config.yaml
experts_per_token: 8
d_expert: 32
balance_loss: 0.00823
n_head: 4
n_kv_head: 1
norm: "rmsnorm"
norm_eps: 1e-05
parallel_block: false
init: "normal"
decay_shape: "pow"
final_lr_fraction: 0.0
doc_mask: true
steps: 8747
Below are experts of layer 3 (counted from 0) of a mixture-of-experts language model. Rows are named router (the router's row for the expert), down (a neuron's output weights, with its number) and show model dimensions 0-127. Each number is 500 + 40 x the weight over its row's rms, rounded and kept within 0 to 999. Numbers have three digits each.
After each expert's rows: "comes before" lists some tokens at least twice as common just after its tokens as in all text. This comes from a sample of Wikipedia text that the model never trained on. Tokens count by the router's weight.

# expert 121
router:511568540466457475513509468526472426540493468469492501403494423483538480449532516502491526554509457423535505454458542510501492568501538547430554542469490478510499521391499512456521465574543531489487570460498570516501457524465518518489510500520486587485437600483472464526484456506458489484556547495473478531459535473490522445528426463488463548464570470440434472512448450470492422464562
down0:528470445509471469502463496466466512532558510467492499495507543577498508510532457485627531496545552467540441535522516511468476510507478517469454545521484442441452500457532441467501478491464538550549516468528518500504533495545506554497536453553524551427546514514464443489469497541519522555586458448545502473549564480482501452473408494473472541506495452444480468482485542458539500485536
down1:489459486512491577507500466544544518532522513497514569447506563457498498521531488614506496510532472497479498486465510534506453557454527472546463494512589502510526506500447458557551479495486482418536528460545521497538481560509501536497510491492565516468431455476510569447530491463559509528408478498549478576534573526494509521503417515518550404422542504482459515427539421460545548508491
down2:518491532589489526470461517467506532489489517492533515479448532471461566470425496523537521499479487534481439493438462506517478477479476519460419444480551463639538469463473470606458517626510528551471493449477534470455542493468487479514516555531555523516475553461483500500446515546573442467487496534483493515550407513472524491568435468481546512479434520568456455532508459499507496433529
comes before: " was", " the", " ", " is", " a", " been"

# expert 89
router:490492482493461534551542484497520567455521408479519456522486481485455555462554516507532455563489485492589538486451498501623508517482568539430496493470518503505505425439464508437524413495491507550503467561497516455467432460482495564489483549502448554504485584444573481506546441469509469482454497509523437518423500467531438462571451549543494383559431516519554511548519428474476560483488
down0:532512469427519538497431456495486493445499512521496507508528552463566540431464489508548549434511508462479522553512463450526489484495532522513488434455502554491526568576444571470503528543458549511479546508499540496460499504488564475529497475516536507463494453436507551444520512528513531463554483428514586481483536479516509446539515481479548475528517562529465517499480554513535496463527
down1:514489500494482526447487533479486475483495507516514499519528414500519456469497493464450517485451430484470515508495478377602475491498488492446518560452442517471504535487500474390535547490513508491574481549429492473539475493532537474513568479507505485594500537426534510521422508447506470530472446545534524505428605510501543574487492540498510476460503488504514430569469533512521502487495
down2:574490482598507486465514486530411517486479461479507575579534527487546494580532547438525467480444490547556502517602477494514496514478502450491533553484541511518534558502480519474462524575523504531449538547485501433518572469410437544551475450546484590534536506446503477479469524556501526498475550421477539515459543462501557489575519488416482521501497472525510548517522526566521542449514
comes before: " ", "ly", " of", " to", " in", " and"

# expert 98
router:432570573544470491471426490536516506521546447411460452547519500472488542489470510507527531604486490455521532389450428540533487540481525549516590425444573486463537497447539572501479434476507440517528505475549571495450540473495501500538498524530471544485503518424446490496482512454486437494547495592496489608532477456479555492482431487526531499500521514434486454495487517521485447519431
down0:419485459516508560527465484484458502463472430423561474475531535455453483484477460504518505508428555503546531520453478437442431518507555582468551418466503511516412482491535527575529469474486473505513484570494462547446524501486502492479475485491494471545534514550502531480467545486508491446537460480464525466546563569558554513441397367501552481451472462485477507464522573512490459487558
down1:493563505521443534422530512527457522488525480486513481553481496469497515534528531459553503503501517511431472483441470481461510461482532508577497447439547502470444500544473499519615445452493452513506561578500475535448509516548532537501501488526534543543548517524534564494499511476506489470504495457475484573522505476476533501474503516507504533476495544476461457471526445442413540516455
down2:542496540574508506474531555525440522509542490448526480515552486570540542528491422493469477491504510452540501495540532464535543476537517503565400502457475540505469500476513509388421546571519493449472498467456492478537494494477531548503519480571549496531544438488573496566494480478484445460527440569481570506573485440502479469490541498513517461462533477486478371550449508530448468474458
comes before: " the", " a", " 19", " his", " an", " their"

# expert 79
router:503488539523488542533558380532506525497544488436509504501489493473494460476477571512519524557511543470577497441414553495538507540504523473545528538504473506417530456475492511448476464519523565567476506494511555474501551426449468483503517595510403529484505476481468432495457470468467519517430504482464415513408499471492508538528454480520470470444493572521576584524549469514461540468504
down0:531508497478481462446510488410468485518520462469529512544512527516504482497438516490493473544463502482469425452575521525519544551419515518530450509511490502494468486438605490520534446480488475440474509470475526532514413482592548462407477509421453479492489576446435515495407475527469517447440558462617510608486544502491468561556545483515505503439556503512495474522524508508523522514593
down1:521521532548506576431556540555578501526461490541491534493508474458557467497462484474544503517486518515484574556508508433507521465534557491488540534460505534507569557526498466473440429487499461502480464522481539509485505551461499423448551543506435491561495505485497561543527441511488490480520539514500460499513452527464492555509466504455509475517527481483608546445597569529457559492529
down2:518423502521512441508553553523489536501446514533475587545425475469467515507497455500532454498518504499552537502434585526426483484514480513516459498537517471457461468518468574611430461409445543530466524416424499480511439515527492572506508439506554550516496507444487588501417471509476454513486481471541423523428549488480493522554522538515455463463551514433574500403486545526549500487483
comes before: " of", ",", " and", " in", " for", " to"

# expert 83
router:473498593457504514442486430504519537487482437365500529507523458486561480496490486466520489529446505492551601470510480497472472468485461481545483522426509441510480507484471585446546485539495478517464530458532531549548481398482473521489544514473472531435509428509483528546539466555545490502480555513514540528495488451481481506506550585540503535502535524490507552487497458497516480491528
down0:540559527531542499480463474504493464439539529522484447477511434533601471514480484487466535483473429582511538495540505520532558451435539501463478509523521462516613510459514439507503479494591497514500440475555451464525501495508437477472580518476517425555494492515508526545548537516462501491517466563502530495447567520533542461536559499442493507438439522581521486592517501462471542457474
down1:586498459529540484573541487583544457540443511489536487513421454511451499467519474524593481440501477437515566530558486589498497460439502446457480523568511491493500501511508481415483509511423544580513574503506458478469541531478477492432539501476487492495511547443461489506521511507529528522475574544429522512539415513439457505585516555466458433529556546510472514520478435453489499572439
down2:509522519516479519561503483511463465496477446540497526474547528519468499521500429507532496514581499496552491489513444412516523544502454515465472567497491474532537442496502531451497490516588500571505483492421483535555423433464422472543481557470528459542480532511444506514545589491447493475531549504539433483460469513509572421572513521434455518524582496500459554542530573534495457419501
comes before: "|", "-", "\n", "==", "The", "==="

# expert 117
router:450470539500520552587490460561566458535554423515467441544494451497470544472539510513572554508534532498601528498471485515515488485512538560418510441501453490437507431492469562457509490547536490528468455541498531524486453501491443519553514560478459485441465547403475423572491463514506539498497514514531481466411522515485539509545510481499481453465440498532527591476510527541509486469475
down0:526528503490565495501519477462489504534499473504511487411429468533551495510484502445506518458497463438472432443530451549444499566447381541505468507545466485443477458545554535476528503482568451469524433466491510470512440566479518544509416544477494588510486477467456524507504463496536493520480446535481490453487483504526466467523487559516498488521621463477470464558501521537521512530473
down1:538562524418515555490505487522467521461475574541486568523480498496569458558460471374555514465420442519474558550490508550506458499502524540523580510506511493579527542522481526528571431544461477511443496509529482514413526451506383485505527477430453445493516506471501443566460493467409529544510510524496523535527502568507500530498440526554484516607502500440447493521485520503482463477492
down2:552478481457558548532478495517593509433496505485478604502476462522464474559474491575477545595502545473533512489554479519569523466503472480559473544485539477472505482432513518473451480449541454496491552446501509486496501563509504488502538503514417486503541459475561445478397471479436521449512515432462480521534504488519461497498571530456453507581482448606572509566487431536511552534495
comes before: " of", ",", " in", ".", " to", " and"

# expert 17
router:524490512452543480509436483586486475458487449473461493475604498493504390518503453506522551578483487534590545454520519509512521489475508503484574493435516492505473475451427512468511424507516497492467586495594527475493461507473511452484518537524510525466482494445457519487545469522526466521541524511482558540491515530566454532514421543555517525510459471559472467496481467520507479502420
down0:494467448475513552497491506509539513512443530513569498508484506504584491509429504426439477510532436432530558460590496477554560444514607490520424553496480455459582530497520539478576551560506489516486552444467452470426462502498470495476549451465514444508514508534468480532567473551517538553504500476496514478528516507495563432440553562523481504526531502493433477491433504506466533414531
down1:434464491473471575553501494555543523561507494478491525452441459486468463494542473461487555467506520341523490512490520486413508477473523535604497495483469475524508545466487525438592464475471541480560491456498508481490542433491502554482508500543516559481587459517495504501570512501523464561486451500437475478559505517470525567599539550509545457478461471478556499505470484456516530538472
down2:495549438587427562481549505497551491437537520467458438439505492490474540508512518538524465483455475541524435550534529523616515475497445405547499517494512505559453535487426530570441514515497622584506510498503453438446573544493533471536498520479532498515504581416505520482433564497537551513510444567480499525470556497497488493573433439519552563496487455550486432491529514470503528539477
comes before: "\n", "|", "-", " The", "The", "=="

# expert 45
router:489531533376483439439489455514444515445502447428447532538522469484507473521537569502498507461443450576599496488533414521482523470488558498452518509450535511429436495450472514493454475536506514495478552474499506528479424471500519488508551532487430529440449471470441500494501446554537427496491535549477498535497530473541473440522459529569517501507506476530462516463482413521526510538469
down0:515482464516573557512483539468533565522487496466506484465572463522538466556469441463428533509507451494496566427450516503450468580497481513433535479506513457501511564614464442523550442531536498448533475498537586493436450449552518492519453549506467545574496548482504517484550529468555498507451503482455485453532447471517432477522461486501492502447469572513559548500449479455458525532507
down1:448484466523531535518530512516457448564483583538549483521511497489533512489463563530510480469496514493502583491468552592474498488570529514555493507476522502474484445506561531530565427555484544494433466488506491495500442490555513491526518496440550434488514486466558540523517457482481524503530594497501479423530532475463469614466479473400485429560463518491524506484425484548524474455523
down2:444482501524497465444536565507574499536510452528497542403483484518452537418521542471461554507502460521463477495509515490508469496444489425458584514440500482509459508523433526452460503507482537452497480488490472483519506574569562511482490469495487574485468465509472495461485453517522514462568445481477500485533533465485605509453536477532457502482503448489499387491502515464458533505517
comes before: "\n", "|", "-", "==", " The", "The"

# expert 54
router:513469507434445465486466460508487450505439493438532474525555524511446501539560535495479463580557574517594511494476556517506538495500489514519487486463433477443508453437471526438456499464503471530475520466619519546485452531443502437530487539566486532437479522461417521557595528534468469526514540507426576495487466534579498485554482574507497458500517468425493556552520450409500571440413
down0:496502527452482493506498538546501458474485502525584547537510473630542527556523500571504479519511548512501509504540453502499488482468496453509546490522518548455551526469514433581497485529522482489499521522571535465529448538437551520514461520514537492514445533482498479389470553495534546460533441500501494513495478559509578561547482529529528497511522503548502535472500483575510420457538
down1:478530413514505511528492556518523514488491422514483478477554553454501483434516461509515481489517549425467524556453534557540491455497462536492463496499494456559498515593456542524528510395465506527490520526471539487489540480405521552506455523476470456528499492527449507473520533545460517541544417525612432591482565471506492539481552457508489500490495483486509497525482444503529502590542
down2:504522468523487487524501532503475496497546518442551566546517458518503464547511490469519500535438507561519531532524530555557467542602507515443489467500504426543522526445511514466510433482539530461471563522499526506519526437441481528536587473465466466483518553533479516480485520519489541462544521495539529489515473460489533553550546496502473568529468452412490564415495586515507538512476
comes before: "s", ",", ")", " (", "d", "′"

# expert 120
router:496537518376409492529429464466559471537538442453471451416513509500546523459455523552515509515495528501581530414473545514525476557512495507461494530498503513523463419448493526484445484491530499448500515525561584581432518495456479441497579527550525556476469508471490486501502458495441498523587481465496489529436450549539521461539546486492558514501521390444518500543494498575450457449426
down0:538487511474504526496554487506493526501536563521522446538515518489522495460543440552405467506523488556525496442505509547516543510529399504462468543535530526498505416478520575517521484483480473470470511470462515548562488490457515535510527548530524507484474479486457521502473541471486499487427540564528482500496517425454548429433459518501447498535453537462555538528521551500442491496492
down1:493560518413449440475524443542514460455461487533510471502499563528548505512489568522549406541430480484536556572515526517466462508432567473506471498525451520507536591415435440443491558477463538504599560512509475489517461432514519531490508550495526506445464448520506472547453515478509560544514493457514464536478497474471504468474484467554542542546428505528530519476498486535457529546559
down2:555551512475566503496437491561512537514491510513437462554509501449490546480424484509584470419439502530483464552541536462494448519452505505492567488540494508513481537498506487475451469487554551465576534520541557529408474546490517569502472454539476469504522485512486548496514444500534531512489516451484511441433475457431401466543474421503531533544533497562548430471479515480526397583525
comes before: " and", " the", " he", " which", " but", " a"

# expert 53
router:479429569515417539463413485517506546494540512462452489479553475526505519518480516438462537495526467515492570487460456437555500507497509483476589466497493460445534506557478544462510526521521508527423578478546550571458468484463484534512535582559528548417501476461440490481585420437540455458477427586503527566473535495493517452548445491472510443438500454498471451481497468490451429497438
down0:516464480496530471497540524534522524485517490430511541534506530394474509475545486557491548512424449532472436479504541496516518473503467531498437526519580537559496503473566428550553530531586484477488539549486462530492532513482566395504525547458502546489512555509459497525553527536513469505501443406520517506437441485517569395505469460541496545550473456508519450539510486480524501508533
down1:581567540551497487487494476488437564540463541601497495504467610533493525447539603511496535490496533602534450578469524527458531535507527451538529504531487498532474558507472420480490417501448517518503510515476569525486495513466495465491502486416521524463518486532534523520508488478479484483557473511457505506484537437437567509535505489451472495487486513501536540417535456513490518497536
down2:511486573464518518474490460565537526437492528580525494454468481496511435502483472513497476516446406511527449526522417487528573451549509568467509522519454497506520472488475440472500503518508451422487443474488541469498490537461510541538577533458458461504414471518527525559592563464533506462498506446455513488489449415465526469463490529427398545471555564524575525508449519412442518532535
comes before: " 19", " the", " 18", " of", ":", " 17"

# expert 40
router:428549536403519489535451470528580472520535501526496499440618463512518480546513527503547546566541472494568535415401468475531386465502490495512583471515512481535560388467477573468505408562552546473513514535522551485455465477463520487551510560502459507473435467463506485514531485468435499503526546525488547559468503470541477513541523536561580535492517511521507474509461523466480504438449
down0:482438474468459519528546511481497512496453542501491564580446526496520448462528478610496516469470485506552463538497578587564482493446539455541475546532429507454519478484539485519452496461582493482577540482562541553532504549565539457519463484447512544499415561513527536505520502454459542617464516484485446465464467567487504475425468502482531481490492450456523537585597548585490447471507
down1:547448448537482555489542569476500550610510551504481432495446550554488496499436505520526457491493516541503500507508489489541466441497441502594530562616487502410487491541502527543506478453517472535449475562512480384494487469499497575508430489522564485580513515472430525515557502492465526429447450512472416514501557481547507474440487504465432462488571458495474498511500466493515580522486
down2:486421553466440457520553474556511521453453466455467491546493512553447486490371520598521486519511473470523437491472457515494487581487560481443463488482463578541468487454542461591566472443556517490477447484600550509501502506460550454483508524491469452547488511471504507439538485531539543564507490472517473571522512538495440528489494475544449444466565476501434518532544485465547519516496
comes before: "\n", " The", " and", " the", " In", " He"